Below are experts of layer 7 (counted from 0) of a mixture-of-experts language model. Rows are named router (the router's row for the expert), gate (a neuron's input weights, with its number), up (a neuron's input weights, with its number) and show model dimensions 0-255. Each number is 128 + 32 x the weight over its row's rms, rounded and kept within 0 to 255. Numbers have three digits each.
After each expert's rows: "gets" lists some tokens that make up at least twice as much of what it gets as of all text; "comes after" lists some tokens at least twice as common just before its tokens as in all text. This comes from a sample of Wikipedia text that the model never trained on. Tokens count by the router's weight.

# expert 37
router:081142159072118132114123176159141131188119107108190107098137158118147147149084133123174103125083182146169106115098122117109112136164148130129150152126084139126102000082177064098146151124144167083135118135139126231130113126000124116088095126101122113127174104118150119117009148166167153106117155166085150153096145125122130092092126104136165127129079118110139106115083151109112130152127116176150119159177140148185126168148122159131127101133157095136127090155139109183107130109170137090115112134134162156132113153144105128102140121111136190132086078166122113166128094091139109148101140150116129109129091044134121217097148128179094107166098101096143112088198152158147190209060150134140164116162098145134105124152114104124095097147147096128129142135147131095138111099182124
gate1:146158131083121138156098071140124103196148116084157152173158091172104148203127110154143164100066147076206126159132140152131121092129139085080120111111163146096167198045106139139116122158200183125110121113098095117219177129057151056091146137079158114124110124163147056148150164128148113110109083116117158132175178113156133106124137148166180123116092123188088087141063133112083099171115191105112113149076094124133141130143164124129127097104143107139122114168172157108145111106080121133103061114156131137160208165158128145105107119119133130184092086154126109126114165142129109181139076136164108168152139117138125133145109117153102173177144120099153175151203132097175154157119078126132178119097106155098135088148118143146107106071109131163173152128148101084105087096192123
up1:130080073137119104116103131140129103109136069179103078130150131093200114103153128130142084173140147142073178141133106108145115150150073138095104138133121127171070073166170111165100135114094099165140182090099115164109103145189108179092088095211075124077145087162115184128158136137131132091164171148178091154130089101128117178171080111157104139113108134123161133158157141137137095156121067137135139097137116108121118129146070121095109124178118092094127139080092089100114169141118118151157176148068157086133025125104165126157168126177118128085156146103105148107131098116123155121111137102110146089073158131104147126118148082155117103104076140156149156118119098178108100106131101132115155177110137109111136206148156119143156144187206098164067145105077145200123099175013109
gate2:160120101100075076112138155131096164112108102153136147059148167174104147115097132109135153126142120182130106153070078090065165128130143102109130118110096132159093132131177104103154158106185165201161145151127121170143101120048113100085131154082104132094126097119172125134150163110215197116154158125102147127156230145162170134159091140126124139145083149185153164142106150121149113149150165107115113090158162116102114168146119101160121111125113112112127157139127137125077174089137155121140148159129114153177099137052138102141214164144150144147062072150148117115117091117183107070138157092106197148171139069123118132067111074165140089097058067148105114124193144153108132135160057140150101155135121102168122101148126103179137089104149173136134113077172134166138205152106123
up2:102108147172185166135099100150151094145142156088131106208111083086157108135139115157135085142122142076124140128190198154178113129126134134141131128149157135115146133128096167139095097151089103061093125118120146080124166121212142152160108088191150109160138164140068156127132083135023061134110084135127110129099032103094062122094172118137138113110162125072113115112162100127114148095102107120152163185088114139137129087105136151101136127113155139157126106093132118130197100160146101146118107091146140109100158108187099157128053106124111115114179172105088130154155163139085156183114107168134064111061139176147130126187145180102096170184179176119156166122093105101140113125121179100123148087126142150090136152137128178075121172151108086143111117175059118094121069098166148
gate3:120129148142100117139026121107072152165140117087141079085121085148109092141174109144114137154092147167114113116140112142111138083149113065096147138122156133140126120087126076161181104194154171139119174117144107183140151160015164105119144154165137149162157172132164156116113101161151094113115110126102102115150115089120097098136162165146078127140090139142132126133087099100107170169144184079131137146110143163147125154095180068175118063058114101107141189187118165118111132088094129140056114099131092100179136167084123110152103118054102083106117090080115076105136137111114105157170094155157100155153089162142130174069166120139096178140138105054132134135131171126150109127117172094096163124125131168067164114083060184092137071096163156181151100128105109114147135121169075
up3:118134140068213137138225105137157109086128093139137157140142152094126110161096131143100136152090175116169103103108115103143136204154119151199079146158119120158185156182153173140082092053109059143160119130101095107104153125231105134116099109112133126117111121135142121153144151114119185155144133150162181157063125106126195074086131112150167131124178075094138105137136158137166103092087071168180159122119131119096109110170086158100154136140167152166129111115134110091148064113196089159145125097124169083042087113167125137095157111164154163152133168177140180127129105159155156147113157076113139125144164091160104117182082156124166078120130196150140108130148125095125099113121115076171127098168106128171161146144145118165087150114141115114129164150134112114042086142106111
gate4:135231121101128186111115102092150096191155108107135116099116138124086117166133121160110124180088159113138104092136121132153157085133173132145156175135143180129181112105114141142108088146119138155082113150090107150131139094140165099140120152164191124120134147115151168131152086155079153105079084136168161137157173090147112093087136107154147047099104068172200110112126064092159108119115153057089136103129139111145129125056131086049067156135125147129115140151145122108146105101173094142089136087132085097153168120133133069177047175113139085176089085143144116129097165115114142116151122104184079163146102174182148136128142166126145132140125116198133082110172120116179174165118063109091107138119132178093141113058142145131083140097094114157148089170116108148096202185174125
up4:109126132184149073108107161151116181101144151121095108091131144079155122127119174131081140068152116201158177139100145132139056171099066156108114082157124096125108127138128150139114112126085197157182156137175113151153119180112103120136127115096121119158128091105085152143096137098144083155180159093173089153123107149123152116169127131118155148124184187127058159156124140170127142125133091189158116128077139195134127109141105182177198127131145059155132113097117159119160136148150147140189087173115143139093114151152104165058109079177101176097138198162124155146185109155135142183114122135155179135073107101100100077140152095106142099177113117063136133140133130140074094156121183143148122125112168117164141165149181081097121169205134180086126136086151147099158108116041163
gets: " the", "s", " ", "The", ".", "i"
comes after: " in", " f", " F", " |", " of", " con"

# expert 57
router:127129152091119104138155181124221077140088134099114091112153121132136117125197141146090116074130172104153109131145161125140114147105158108123105119105183117110137179100168134135110136122130244117111134115142099255138108142152145080107122117255142106144104146138136141112105109093084140127143122115091105127119155107099109114148139153151117087124120136107137106127157139163113127118149143185152125101129135134140140084087131122116116116124155104135102146105152139127117115111132169108149101121121114077110151135122122164006022123136100119156145113143141145178094116227076136169168135117128150108126128104118136255168125103165124108135116134130067107145148146102132154154135167115131113147135140155099132130130112136143137117105109138126124135110113145138106137133087128
gate1:112200169137121159131078101132100103190155117104126099162078087143116065159145096167152119111092119129114088110191059148133117089123108131116150100162164164137136101060090119162137083152112150113095147161057106132133170086080157137121098126138138109193142177181127131212098047157124150117140122169086156137103137129098113140104136135146133101167125069175068090107056117104117101158132144110190181201215123107092151145115105124136106142119102114123143129189159149124097107083119154180078128098116171105139174134206086146169166129122153124094100133130123086130178116112110192152165112126092118116174118189161122154074152165118106163131143162137132150113106216086173144144142084118088122126159098153097218128119099134110125118138139133155110109151150120126095071152148133
up1:100149169091152165109164156151147157152152152129096061122102137144075078165121099158111099065132102072138141132153133170078083146095109110124136134113129134132158083118130057111139028147148158072144100159055145099175164088126118144134144147160165105166129113134130097171075127159134175121164116111095152099129186078138110140062166131114083131137169098196091118158113113141086133181132123140129136112166075120063124164130083127117109178165091169166141177140132138081152175108150147111151107047135074106122151139186132163135061172097152135141140121090175098118171102085101103195087139126173122124173093145166140137049147097127115178104162159146154088110174147080136173139116147173178103106120108104097172154177120127125188160139133117153145097173111118145088119165157077
gate2:143176157086168173163169143099125105174188138140153136154079059185069141140082136139158122128121173163136102153122119140173133152157141154135103105181155112149102163078087087118130072147184155114107089173141078168130131075160123077101159112155147087137179098169165134110083153105128163097131061155152110152101150140120068092122159168143160108136139151104098136125137132111079070093094108173192141149098076181154169146159162078094105140124188147162148185174114128094134113151113163161091081072101103143180178130144112161092163090147105093107123140122115098131164082136151107118146058144071154116115137113179122154085120120148115167202187169136190133083078198095135119107115097132151114155144117180106155131119075180148163111152186151136140099151093094129148121130163108
up2:106088106104164176110143136141129168084143091149079168120166092155106085140178161097075098093178149126166084156107183181122081183076096146143155095108099117169076123109075110141140154131111159151184099181170120158165099132117126166136178088086128124147105171164074177079107125129079096150162125075147171129093123185168112170080164090148087169124122127122105145143152152108158098112163074152134112132149091157137131124161080135173186086178135176123102144087128113077184101156094079077093139116181158129166076096121091082069163086131092154153142161102119117176137100137095091110137100165156143148124081105133114081150138167093129150116174171148114155135111175150130076071089161162078144116170108163170106097147141169168125113176094119098097157137117174117101071142088142
gate3:138117132087175161130089161159134142114123096081158120183089075115135063152119085172123120087094118168123143089113106185142152070168100121118102088132173183062148185079133096108132138103119125090081140125097060167102123119088117108126118141072161137179113145134145130136133124153051084137153101126081173128140143076113088089120122170173131094187133120146106084100110080087179123181101131071091123164126116136165147113106113111078088139128153101122088115135185127160090125083101113136121081100163123081178142178102142095139142098099170100173109083079101073156056125149122166121149130188080144103105115098189101142088155134186141186152118145102159110102083188137121189169171144107100105105183167148137114075107098144134124086126167140150126115149178092097089132105181179
up3:086199122132111144085086081092111161111111083067111100154135127117079069105098113098074145161153079116095181141165142074139105110138127163124167079103178119136192159106082168142153092099122167163193163173148148182139109134096110101128142135108117123115127117190109125146176099116139175143082075170167091125129169142109126162192082191136116126135079118149093153112067141074174175138099128081117154170157176082116181168115096160134079141131099085089126126137139085094146108177121161106154161169180108161125083175098087080075073165155146118154092118082125138135169121163157165109152130155154139163123139169167164079128163161146119169179148089152148081108087120120157183137107077141155126085167104130159102114104157120148112096110145121194148122132144138123114068118179178
gate4:051159168134099227150152082131184132145087106112084141108097128123116140147177163075134158149110102122163091124176133161180157197111152149220093169120095088181180173083160107149111109136121158179080080096131126134143145129153094190144102129185123122153064140087106065119110163158129070107167128133138115121122177109137138119128087188119170178135128144118153127144098116168091138132165115150120134108158103142160090111108174096142101060107118115082172162162162188157075147127206156144180130149156074148126110095049088146114123105148047121112149138120150152120139160183136176115145163112109160159162126142074155151138117073120137088106151100114115087157180121087102164120153158130130133119172120134164101146120065122093117139097095083148128118102124146166087135175168129
up4:183095092155154043113092160126068091110158153134171089158148132161135105095108093171103117117124145154102134105110138092069115073166089093034147069157127157062087101154109153117150116145155080106177160149101120116141128134089176073098132115074144119121180122180166174133151086118125195150108095121088169154133100129137087144121182082155106091114112112184096104138158153083163077109111141124144143142115168127104157164141055140097131171177152164165089079109114070106144108120058094109078144101102164097156149181183170109135113153101220139175083097147088095127146105088121089122110103143136096111087129130177100137091147197137097162130135151137146181110092136176161135160138087144118097157092128144057157093136174142142106130151162141115120121150102100090122117083115126
gets: "ic", "p", "c", "le", "de", "ar"
comes after: "s", "la", "re", "co", "ca", "ro"

# expert 16
router:125138152139147168159152198156177121131134110087165158050134135129118125124142122153132119140096153113165173120145119138112133096118073104115140155095153139049114137123223046118120129179156015113124133104123152170165159118143132136109094123190128104141139171162134150117126136126142082173112126149136151099118082155154111151115124156149151103174142104141082131127121109072115135153137101097130148138140110108145114168117156112135147117099132148164127162136112170095120149081125112111081106099142109125142148135113133137149142109108110105129151133134108119134163155164120130112102127137042011132166104131127131206077131100115140129113046155144138126177142158121153123120167163131151126104150158139136115125100090131092114122188116084153132110139104102150112142255189094
gate1:129163125157151152170140120138115128129140092100145066157111104122154136195156094111064155145122159143131087089129059126104081094175124120078102074092132148097173111189126123165140148156110119157105174098137162127157214085102123079134144121089159091156115133127141142139147097122156103128105125134125166189108141090133135119106140125117172083192089118154100103115093122114070158167062089162139139107155113207117133134071147134087096111156199148192089099146154174163113118072059129148147113077131102159145087184088102150168132067130142106119138067135104083139160115136085169121137140159090095125110065138102122107096138173142133135169158139128179123155142143071164146101123108096078164091173107156064218108155117117082156148070144092174123144112086105097075077129092156
up1:117121160071113106120135117148155076131153124113183187068148176114097143103126117134127141131142110139165126188115163093116151094168124092143182192173125121155119174096063121091126096070106155131124133148093052175190041152160108118122149101112191092164149090139154111193076106147086121117138140163134099095099124125081167107121125149168121167070126167061154105149159173098136109125132163152128134105100130099187115135187128149175113146140085123072143165093106060113176108153174161086090142126175155097088131115130155082104145144115081136116163161170141138100103147189103114120130123181144137158134161096161131122113154108110131119093108130177062142057107181150143094156118080095109149212100120139170099138150140102127117111142175179118183086157126148111156162180143054
gate2:147158144125175151179099136180189106108144078088125105084109137153057154115117116184135123081089088131113073119109150146138132135171125103094098160118161097091146163081173129136096084110099127123129157110100110150119177108089150115101144128091166121173157173158190083162103111169110069098108140165079147155059125067104090101084154094176187065163070074086078143147149116113146147136131129109149149114171099135147162128142174082106130064185145089158155141115099104097116124108131106106118169055085085117165113119169121167081107134103145082106151176092150067092133125088067140109157131110150164121118126120158126120106175139142090179183121163073139135103125135096104119137119101134127184152194186151073129070119089130097099109084100095192161078131073143146090104133155127
up2:149165121167157180159093150134123072140163153124179153092168125139143191120151170094095129100126105087133118177158122096194155084073089150150142115173165128110089154119154104091182098139178074091179173159165143143116122134106172158113157108110097154159103166136080111156074125115183147172093160143086083178105083134129116114099107172157177099068155165172105139117174128182122084131132101162109104076156106167155121117122107078138161154162141139132169096115138092135119087186079175125148183126135167184092110079098108109131098161173109169083165108057078086101128165138078121120120116118177106106093173179157131170075089172132132132124130166148130180096169101082133119159177180151109155084093146120134123170166165140168090146162102162126141172115078127116121184110104087
gate3:084144111174130176137085097125152141089125104162100133132149093128086074102145143171114057139161119178177081092108099170154119133130125085104130128113121117100152161110103104166169120175181155101149079172148123159135179127103113136124149096103165077173106164119153152068065136153082148091167137117148111149153074153140118103093139103150114072117179070096110094048141091077088143153110092070144147105168126170162111099097154125093095078102172179150164122162156166093106100086073074119103151140129143117175150146173142098136120075068138125090058087106118102132130099112134108196123079138136157109140135101127109091107108140146138145166121194136178146099139169149140098158146068088155168096174125187104178110138111114135142101117183138156180155152137062047108080133115174
up3:129086188159090144092141148126182182171106083161109155107121142085173150144155131144184124091139153143142102160097070075131115075097181088144120112113132170116096088141140149135070180118095082145171174099127092132178093160080080104124140124155184167150165141127116075147097129126117094096151113113066153114078136125133184120158159099175131089143113135086095074115142093110147086128139103112190134073109120125084113087134094073108104105113145155153101081085120087158123098150102156162159142141134099078144120093147137131128073142147078118115094099173117166171117104148087110115091160182168149176160104156166187074113142175111141156084124120155133182096073167175152182164178084162142133107106114173093082116095074169078097093089124175204164129113124165102121152148087163
gate4:118124190136176198161102128175129154207185149076151140148120108104127121114102045176096107131150174164190131162154115138133131108144179191116083116162192144102123123119086105198152102093130156106143163140066129124093126155085150111124114151061077096163150122170117096148133090182136146104107115172059114147135093076056150101091147156140152077119135080129137085099097085080096093120082158107106139130169125117128168174156178099102092106068075071141105191128090138131132092098120115147115157106105116108155160135121126103155080127094106105180112108125094098153139091125114148092183136111138106166189094150093172142079164153138074161171144114113157128111123156152186081173135112101131122061168170157109134141084101174119111134129156091145167128167105084121099135080106121
up4:078112155108075118133178120149151108084091146126095087077142096171123153104150130129162128164085147168113137151122131056183172116060162137174117130134162166145154129121104182145148146093183120110167115141125098063160044128128113100083179110180193149161172119119154101102146150146078119091123153117148081099174100179157130077141164145084148198083153092055149105130136198103098096140161119166092148135177131108186100143105062124111163160095109132137119160125120115097114147109095159103122101125127059125129095099135143107134123082130125108121198124119125145078143160084146073145093159152140194127131091159170165154181095085083139132098130113141070152170157121137126078137120175079095097144078115130097144193114091138198111158140104153160103091089118114158067118170130162
gets: " The", " and", " A", "re", "The", " a"
comes after: ".", ",", "\n", " and", " in", " c"

# expert 35
router:156147125148120220168126142125159122128126119126138120158111116186116115143000125147109120004126208094170107128094125129157106088134078190151183120111178076136174139142149100149146096104103194119071157110105122062124093069167153132140065107201142123143146122141113086105107129134117133100122139088190123166161106103164092069153125125123138142147122143145149131113149114139110153158134138182156149119144076152144143177107135109145133103170136115101108252147129097112125117146102165107123084092104115112147168143110115101076105111154207112134107112140095123166119114140140096149167138145108159122169106074136114156115124125105139128108133167105181131174124126080139126121092165116133102122136118132115127094091106135123073091082123224121148157156129073126087094185140104
gate1:147175138079124164187139136150111100132132097119154147182150141142123149118091120182094098130126189102168068150165145107084127075147115131117178137091110132078117168076091139149192111123125098125141135121055163127132109136079154148156113113146165130150117181143146088145124123103136096109170124204094159134116106135091090084107119153143179072173089152157118070092084106084154078156080081066153109195109073138145143167097151107095066078128147150106155156095168117184123142125111194150101155090093119107170086160152117137125089157097121122142069137150117078111145075170090105159157122116134105105107111157122136082133157189118080118177171104147184140132171164129159109104113059146104138057157107152155188096118123106130179125150128086160136074135110108137045069132144079
up1:171095169077074111150171140104155154092156107180073130120107116149106156103104133157077063128111112109132178079114165175152125153102092162126072103086149070086106148164150196118123136102151146153152086085188074158188140072155164152163102178087131094177126165162118138141122130125088161192148191137158168080093064149144110094145085161163148134118151062095094121100185168131141142148106175120132135085107122176100132121104178078087146082129138158120152170120145184172119166172116088102115126088105122135088109135066098104137111140164136096113143115153094123104056105082102087163150111101163094176167158168166121165125123138099163114155125175128138145156101129062167105164159117106125142143109096176129083176129163127146146184145113189133149119135120123164194140067121138
gate2:113176128036107122066085109099154099132134074081158079146066123137121126141180132185109092078091184132175128133116101153132113094150116115134151110202203116053127149111112161184123113146163193166095125153083150141167168099155111130095122093086129155119172141110103093118116084160132109161150122157093155135122084114163142098098117127166121131128119096125137109168138116081148113179093100108212142126138112163136182124082168164071100102134173178105061121170183187085131116092089096091108107107113086137167164172107130103141130083136098120120101172144142122136101054144062099179160139135090140134109139133132190097132130143100113128149170169121098146126149116084172086132107069143084113101147102187126161090120151121150036112109118141113168121161125094117066082126162132
up2:102107081149126128095175131127095096096118129067130178112135143191118114108138171151114136128117119117157067100082120096137119143160133137156223110179116092138107212154139115129120148150078139177092138140066147111154151092119124141104161075119193172151099136119091123134220127106122144092102128137089095155094120158131124115112116103135122107047147082155136121153107068129102167163163171039066100098141149142157101148101156115061068151107151156094105177103116142109151161161144113062122094160148098126071127137077119028136167134093128166163088120115163152123134170185068067140178134095144110137086135118179147087183136129119098166137069158129103163162114126068172109124140114151159096075122141083154127100135132136133130102136157144102074143168150160165082089157141112
gate3:146148164115156106132108146135085103124153097143163125163165086186101148155129142142127142127066095139157087120160165166174097073094125129116146105165157155113143188126075095180113113107078122130140093146117159089138114147097149137062171140126118125148092174153161158175078125117119076058139115190169120090154127100162132141097138130155188113109107084162105109132135117137141133094127084108096160143131105173175154188130167108059094087069169155099106128165135179129095125150111158126127152090133142104179089169198128125112114154098130162081156073145091139196118158127155165147106073188066144125132089120148145100134140175142067136148103193118128139125130150138134168144094109159110154082134169162078174081113060196153073037160181095126174114157090143157098100123068104
up3:154143124165128114127137132128107205086185099185092138137151157091119108126107191152155144116093072130065164118071084074168191182158090126119130133112174175177110115095105117072119140079145123182160132126150173168171142161145095103081126138108117129141097164100071134133127111073153144122143160126161157119080096105106192124130169089131146067085113172125151166089114136087179136109133157117089074065069148146145123102123101119129100134162097091120080099177127130132144168146136123108134107119093084116123134145109146123112149178109232133092085158118163093124090139132106130113095083102159181083094149109195072096139136144069106116149132128149120143097053158124123093145142098183202076175176163123149126084126182144167117098091132139108117163128189097181137102157158119
gate4:109150175073130151112102181157115128136096140055107090158144099123122121133131110101078065090165157093078168090193087187094055082131105173155120084155159139163192115111082134118094074178161166115088140149146106111124099095107141070147123139116157100204130097157144171152145101120059154174162093136142149142100103063156109131128112155154145076123128108097090121080112132136140122093100152102091204105149108166145154170104165102122138083082159120123180131157151146182101124075103194179072147114084076092187106114163068078162145129094106136170113085177076141154148121190150129137127097156087122183151140190147128152105137163149112131130123150145133140140181128111135121138153137093141206137103139134141141134069122111061129121120122079141149064121116122139153129084121091
up4:147102082168125093193085123142095093169124089167103087132147149105166141159120124113129147137117117159125104119131130098127135167066128077170183160184076104149116144165128157141094169129163112168099161144126133074172133091114180123092143133112119084138156139117085095130117148088105134097109160107058187107152116134157068124178103176150079117131156145134173165119170168127186134144168142166151137069159113126104113110106163140148113089171126144097122140138174132155125182190099174108121055132081146162113097124172115105047117161141059177090113105079174115145138146100079138087108101099148201062138188159097078128106111146134118113142154109100110162172136092142135133157180163059165057168135095114125171168097165180082097090125136122152115179104129132074077171122146167
gets: "-", "==", "or", "e", "ver", "as"
comes after: "\n", " C", "re", " cl", " c", "ur"

# expert 48
router:197153155076138121138104132118150158130096152109153121204112110142140130150151109156101130093097120181147085109188134148156144092143073123152136163090090145032118150130120112113102115158143177121086147113086079124122139128099116099133145129244107111116126122158106176123177109135132134095127115133114127109101165108093092146118111159132168118112133153152132147147093127153099158139129101180147178149068119112161182123121130083112109131082152167148116099182146118154087094139138142136155125108147132093145123103151104117083120114113121204171142135116119084138127143247154143112209131143196110168123113106134140000111148136128116107119049121148094148137127141115119094133136081093132157073140145156103169079111094120142067099143150189161139111155141082126092061039143127
gate0:081161164132101136103120137161179172124121087162167110144079121121066069144067084120106065083108156119145140101150122164114115096161160138142138127133164126139152133114082102137166115120144085135081156139128123176118112089103122085102103115138168134148188115180150174195081066160066128061194196140115112170086102138089091146150159113129216127124083083125119145142116114122076122126092117152169104154130079163152150146106122106077149131127125104166065116163135154201130068125129145121149145114151123050171142165158129113135093110124144129115095098152118122154119110120090142138121103094135106163163120188166187104105117188201142136151120125096116139120161114138190133185167033049087130115164125145097162087128081160103137122097168101115147114181116127123062061115115122
up0:144090111084178129184167103111095082146097191116118072099166106130181172121108069168183132160148078164128096180172113135104138139077164140076172147113153156154095133160153131153144128127088180119139084115102096115123172175167161164163129105107123113078110148107187099082141135089144070121111072160123151101132117148181169106121141151096070116153105170119118102116110147162178127105165151120103112127087116110145107104082125070171095150084167100115193164163091097077128171111104146116086156139089120160140107121108151152127149158110159121119124148133153087102134125179152142168124121148164146121138178069047103162128146123101114157167225095106140121092140172127128116126108221207154127139111162152158134170101171068098131119126104125094086080171140119101093211127161169
gate1:081136151149131164159106075127119138135140150130141111173042101079138155126132085150128147081133163151198096157131090139187068071133098091094079131153130179100174133064097115135155117104153102141113176168136068150124109102110127091128127131133186148130130156125115095105122107118088066143200075155115158089068089084107140137085105129117128138102129108173139055073128104091105053114068159101141088115151092167132166181067148065109128085127092120173084095145124176108101146142106125164098162135096090101150185157147102162133079112134097129157147125184146082211128149096058192167120124148109131115153104147101155107135143173187151166165162175128111138154119153139188095158094128118089192105136186171169122131180142142125124128093126130130130063112117122144133111125115126
up1:120121117149073079144096124115080175154157127107140081138129085126085121104098152116136150146158134133109131152129112085089086180104183162137173145164137122096158154124108175082115098134141149079189143137151166106116149105078113107179099097102179111092138184176176149170108114186180169140158075152106097091150099085070151178180170159121164173079132078173154161154125140147152106113098069143194116168145089141090162168136151199195105170107165096127116112099107128098166156167114158136134132147109127120178140085133133148153168171156081108115099139115083077080132115081124150149151170139122090175121114077144183068164093170126123131171170081086168112082150086136127117100136127166108086139118098148087072089086128155103089070151164132110130132161094155168143068136076164
gate2:123161121138147149162101105177140165129161096143140096089119063189123133135169070118095088092108186169131089063139139119120067073096152114111164098138151136114123127087111170107174058155099162108128183175046096099138103088147163138085103156162145079151174120149166075121154093092148119077160122167113126100148077155119090117124123158168188102162116124131134098060134175116138168178141155137133136096142116165157109145151120081113096074097170154161082126103161124110121103108060112134098148102126133055103163145149070105155098099064052096101091165125050102145081116141071147151186131163131125122137060135148154096121134165099177160119106111089161181087138109104106127135121110143130131110156161113100147138158105082097109150074105169134141084134097115047113100105133087
up2:122082138078140125087126167116109050165105157156104143164083132100150128114116098127172145084183092128096186085172110135143110100135134154134098133084106088156151133160148144144154107124166091114139155068177194100122173187098109173101091168113122130148155153139174178105121140146132157140193097082111110129176118188173152113064075105142123174071108158099108105186084160124101181102160124127106160183098130085122123136152139126157129093139136160132149082119152065101097144159165137137124102124128168153117163112119157162091178126167120115087096151144173150120144121182161106065175090177075110093128138138079117103075132074181098131119098100156119167134133165175139084157174082136044074144144088149138091150091150165168132090137198085108120161139109162163122095063081132
gate3:151143119130198183140115090148140114150146131161181077085154160190084122136148063136106099114134128142148108062165070121174087110165100093054069092095093154098095133106160103123126137150172132059160141135144093163155090083148121148189111137079172111163104118098157165135168141093121071108092090116096193127098164118071103135109147164162136083100147149103100100099096121122112116110058114096143112155104083141174169168101157137153095106155120143191089107065146150171113079103165110129082096070077118105157125182175151124150133107098196173169109142108144146111124164091094100161195086147161154089087091165135115134160125178093164116139112094148152160082143120139110097114092113144139125124126168126101141063130106140133114172175123142177186076150173069137155117117152133
up3:141125160081090118092071100111150108131109173137092154116090155138127174109185127118150112174140137086167093078150132097159098102150158155097145124107121124106136097154121143110134080200135107163134142125145158148129150146082193185128083098169139152102176185140074146124106148117093097070080119176161128124137145151132084110079123161137167103154170079076122149110108110174079152126138092120122129137106106097106142110144116175126092145135137156093078107116095121161116080106167157149096112084177104146176117119153163081176102068144125154096057167099163136120116187079085109186194167137127103186132121152180136117136165191079162147086131088084178084055132143158189111074116079162171131169111153081158163138090143100136136068088167072144133187135096097123180153156150141
gets: "|", "-", "N", "app", "en", " no"
comes after: "\n", " ", "″", "°", " 0", " U"

# expert 34
router:080139130169161071176097088144178171151092118161111132098128074153112148168105128110080085084094117144125095129147100145092116124117048097123160118171126138120120133136102133156116097128169111081145151125112092150133161121103160089137137149125133127144134151158175133117053162127106091106128075131125158147146114132090130139093154138088143104116136115088074119127148116136096167141129071187135129146104147101163125086117150084095107134166114044111095152132216135111075082022148172137115117123123131145108106105121101185044028122152175219154161131148130160148060132128119102173134128130121085094125136087106111112104148147134202122158190158109134117147105193132155117160192044110140116141158145138151123127121122224094182167168162091118103127126101119102109126162171158
gate1:136115158102157181150082108188159103154155076139112125133143123162101147100167124178163097129093097123108159121103090122120099117161094124070169108104131134097195135128156186180127137167222111094098098122157069135145139148115154056123092110113187140176098162141109187132116120181127080101139137128156134110157161089134108167083189116127117129175166044173172148178155173185170147149086150145167181137134095127131117140109110097137136130101148097124181143124158141150143115138084149136128145086128114081167168130156100153092102133125178157122058099142106120126091133162086152148148118143130115136213126151178184048124177111112134176173144196150151189133181184111129128143096078135057172072128145114129116117094117125119088052169128117164165123141141136093121146132126078
up1:175159160093137150114091162127164080110211142121078140153119087121149137117140087175110086123085103103079090172116076158143112079133086199152124088101143145100114103163115147127186168104141077114097095102081086141129118122126129119159132119175114106115171162122143149194098100166142152122160168142113097126078068144139078149067084106125143180119123075151127129157140143173176101170113140174113171146103100150064099122119161152122101120096164161125147132106143138159089142129115098150076155114130140106119149143179109160073117138092187100097084125176082120072169093173170173155093175100158125156139179197184169130113178170149162152170173104179103163143090148112113111104116173146058103126106166130141117111083059091096123085102158107120107157145066160148108084105165073
gate2:127131153106105096149109155172124108104160109084141133118093086170100082111100157156107158153124162192147101086156128126159084141098111137128091135100146179096142112088129140106104082171098095108087185138086076137127100102065092145068155095072114140167152170178150081154082077168082153065152103130139126176129105162182070091074192178127131133135161152172121126166156114103155105162114082132117093108170083103118139091094149073072097069101131154174167171102096153139104103150106127138136115078120128121088150094178113121137129139086156089145091111094098157193082093168069149133142142165091111145191127138140146130151097102183101169089135132166124199144107091134180124138094104090077135074134130141117200143135132169148105103135156073174184152118168136109116065095137093
up2:133074084137166141122159121144166101180142095151106133147156108075116110094137140080147141163143105184087160108126110094177105104140163174141140103154106187166181138157120086117151112124155138134178118154075118130141126165154175079067156126086167172098114146184124119153142116186097094105143099135169090120152104100193170176166091114117131084172109100183177134148106089158119179158066160166122187095071085180129099173104095184167151083179183108129080122163079103072149118115089084141097090169085093137152077148182149119146079145098155169097156070158131079115105158152145132096168116110152079165130130159075149166109155173172113124129097140100141188140111071127106129179083126110096100104128167111107167124166100085156109176115132139085153137167093096094127102124133123
gate3:128117127119178116139106130193118168136176132046135082148114084140137115125151104164143172110167138070171134146147113147090076096123114122105142101109111139075167122099102084201151141142189087086119121092143070143127118087117147117160117104086147064125102110145149168172146121125150151107134142165153142140099067106128135075128183157189091088193134128154115114116171111068218116123085157091130162170121118145167120148113128161136104118117160078122141131099135066098108085161122146161175072119090138143174124153176066124115096104124173090142085114083058105154133205137074182117172138175197144140124114156064129093113153151162125146194149096151116147150104141080113061186152169154108160105110099189089156130125106118070134120159128179160140117179151145083118133129153129
up3:204148094120109133203115142169117073115062141151085115107158171110119089048126152094121080088092105135103088107099091097181100091130110176150147170134126102137119127156152062094138110095086084126122152167125103114161089157136141107079146091173133128143137110114135167201162102121055148134153154125121172088145141115123059137103166113069092138131120135162092131165125116140082172092168111127187157120166092131125144056113160143174157132169109105153120091107123110182121151127146108132159118125130040147056117128148128206109211143076140142135156105109159094142101088152135095087109075083107153181105103142128172123164091152075160127117115174149154155177105109178166116099164087102150154072147151099150173095142155076154182142178110114090143143105143147162147141134080145
gate4:154094144099123092166166091148210127173131113145174158119162141115129108182140070134105157141123155097125059091114131154149118118155119146098157095095107154104161172109125094127117099109128087097078146143106096134125119082101174130116123130115188127114149140117172113129096110146060100139146100165075106110164085141151111099052149112099144033162101104161171115153085151132135122187071142118134141155118137132139142162064085100066067119076125204120109118101162081136109121072141160161152096088101123066169140168195147125102088128098098092122062084125121119161152137133103123114138149179179167140140131133110147155129146111129114141142069175141180099120137130102192186123084159085097104077151216129076180088079071149131092078131162080155154129152101125116132077157103137
up4:087179190132169113119084149154112123082113133177146175158120104066130118200093130143092202114120150111154138185142090161130155123146132138045127118114159101150091144120097116099157104133125131184143139099097162173176177101123163108158098163149129115107129131179071100139120082102058135152104097097124101136147120105056105139088133132136095101116137090197128126136118112119108083112078131154126168205090126105175141093101131149092114143144157103195193143182121099141171144188104108182139053122113178094065148103157145179100125088102107155134099098174133080169123162144175108125140108142079088175180150130132159165140190197110065109118154192127201076086171096104149169146142116073139127110119129135159114137146128131108111152092143123111106078148105151106113107132166102
gets: "g", " Do", " Mo", "row", " Gra", "d"
comes after: "la", "re", " g", "e", " Gra", " a"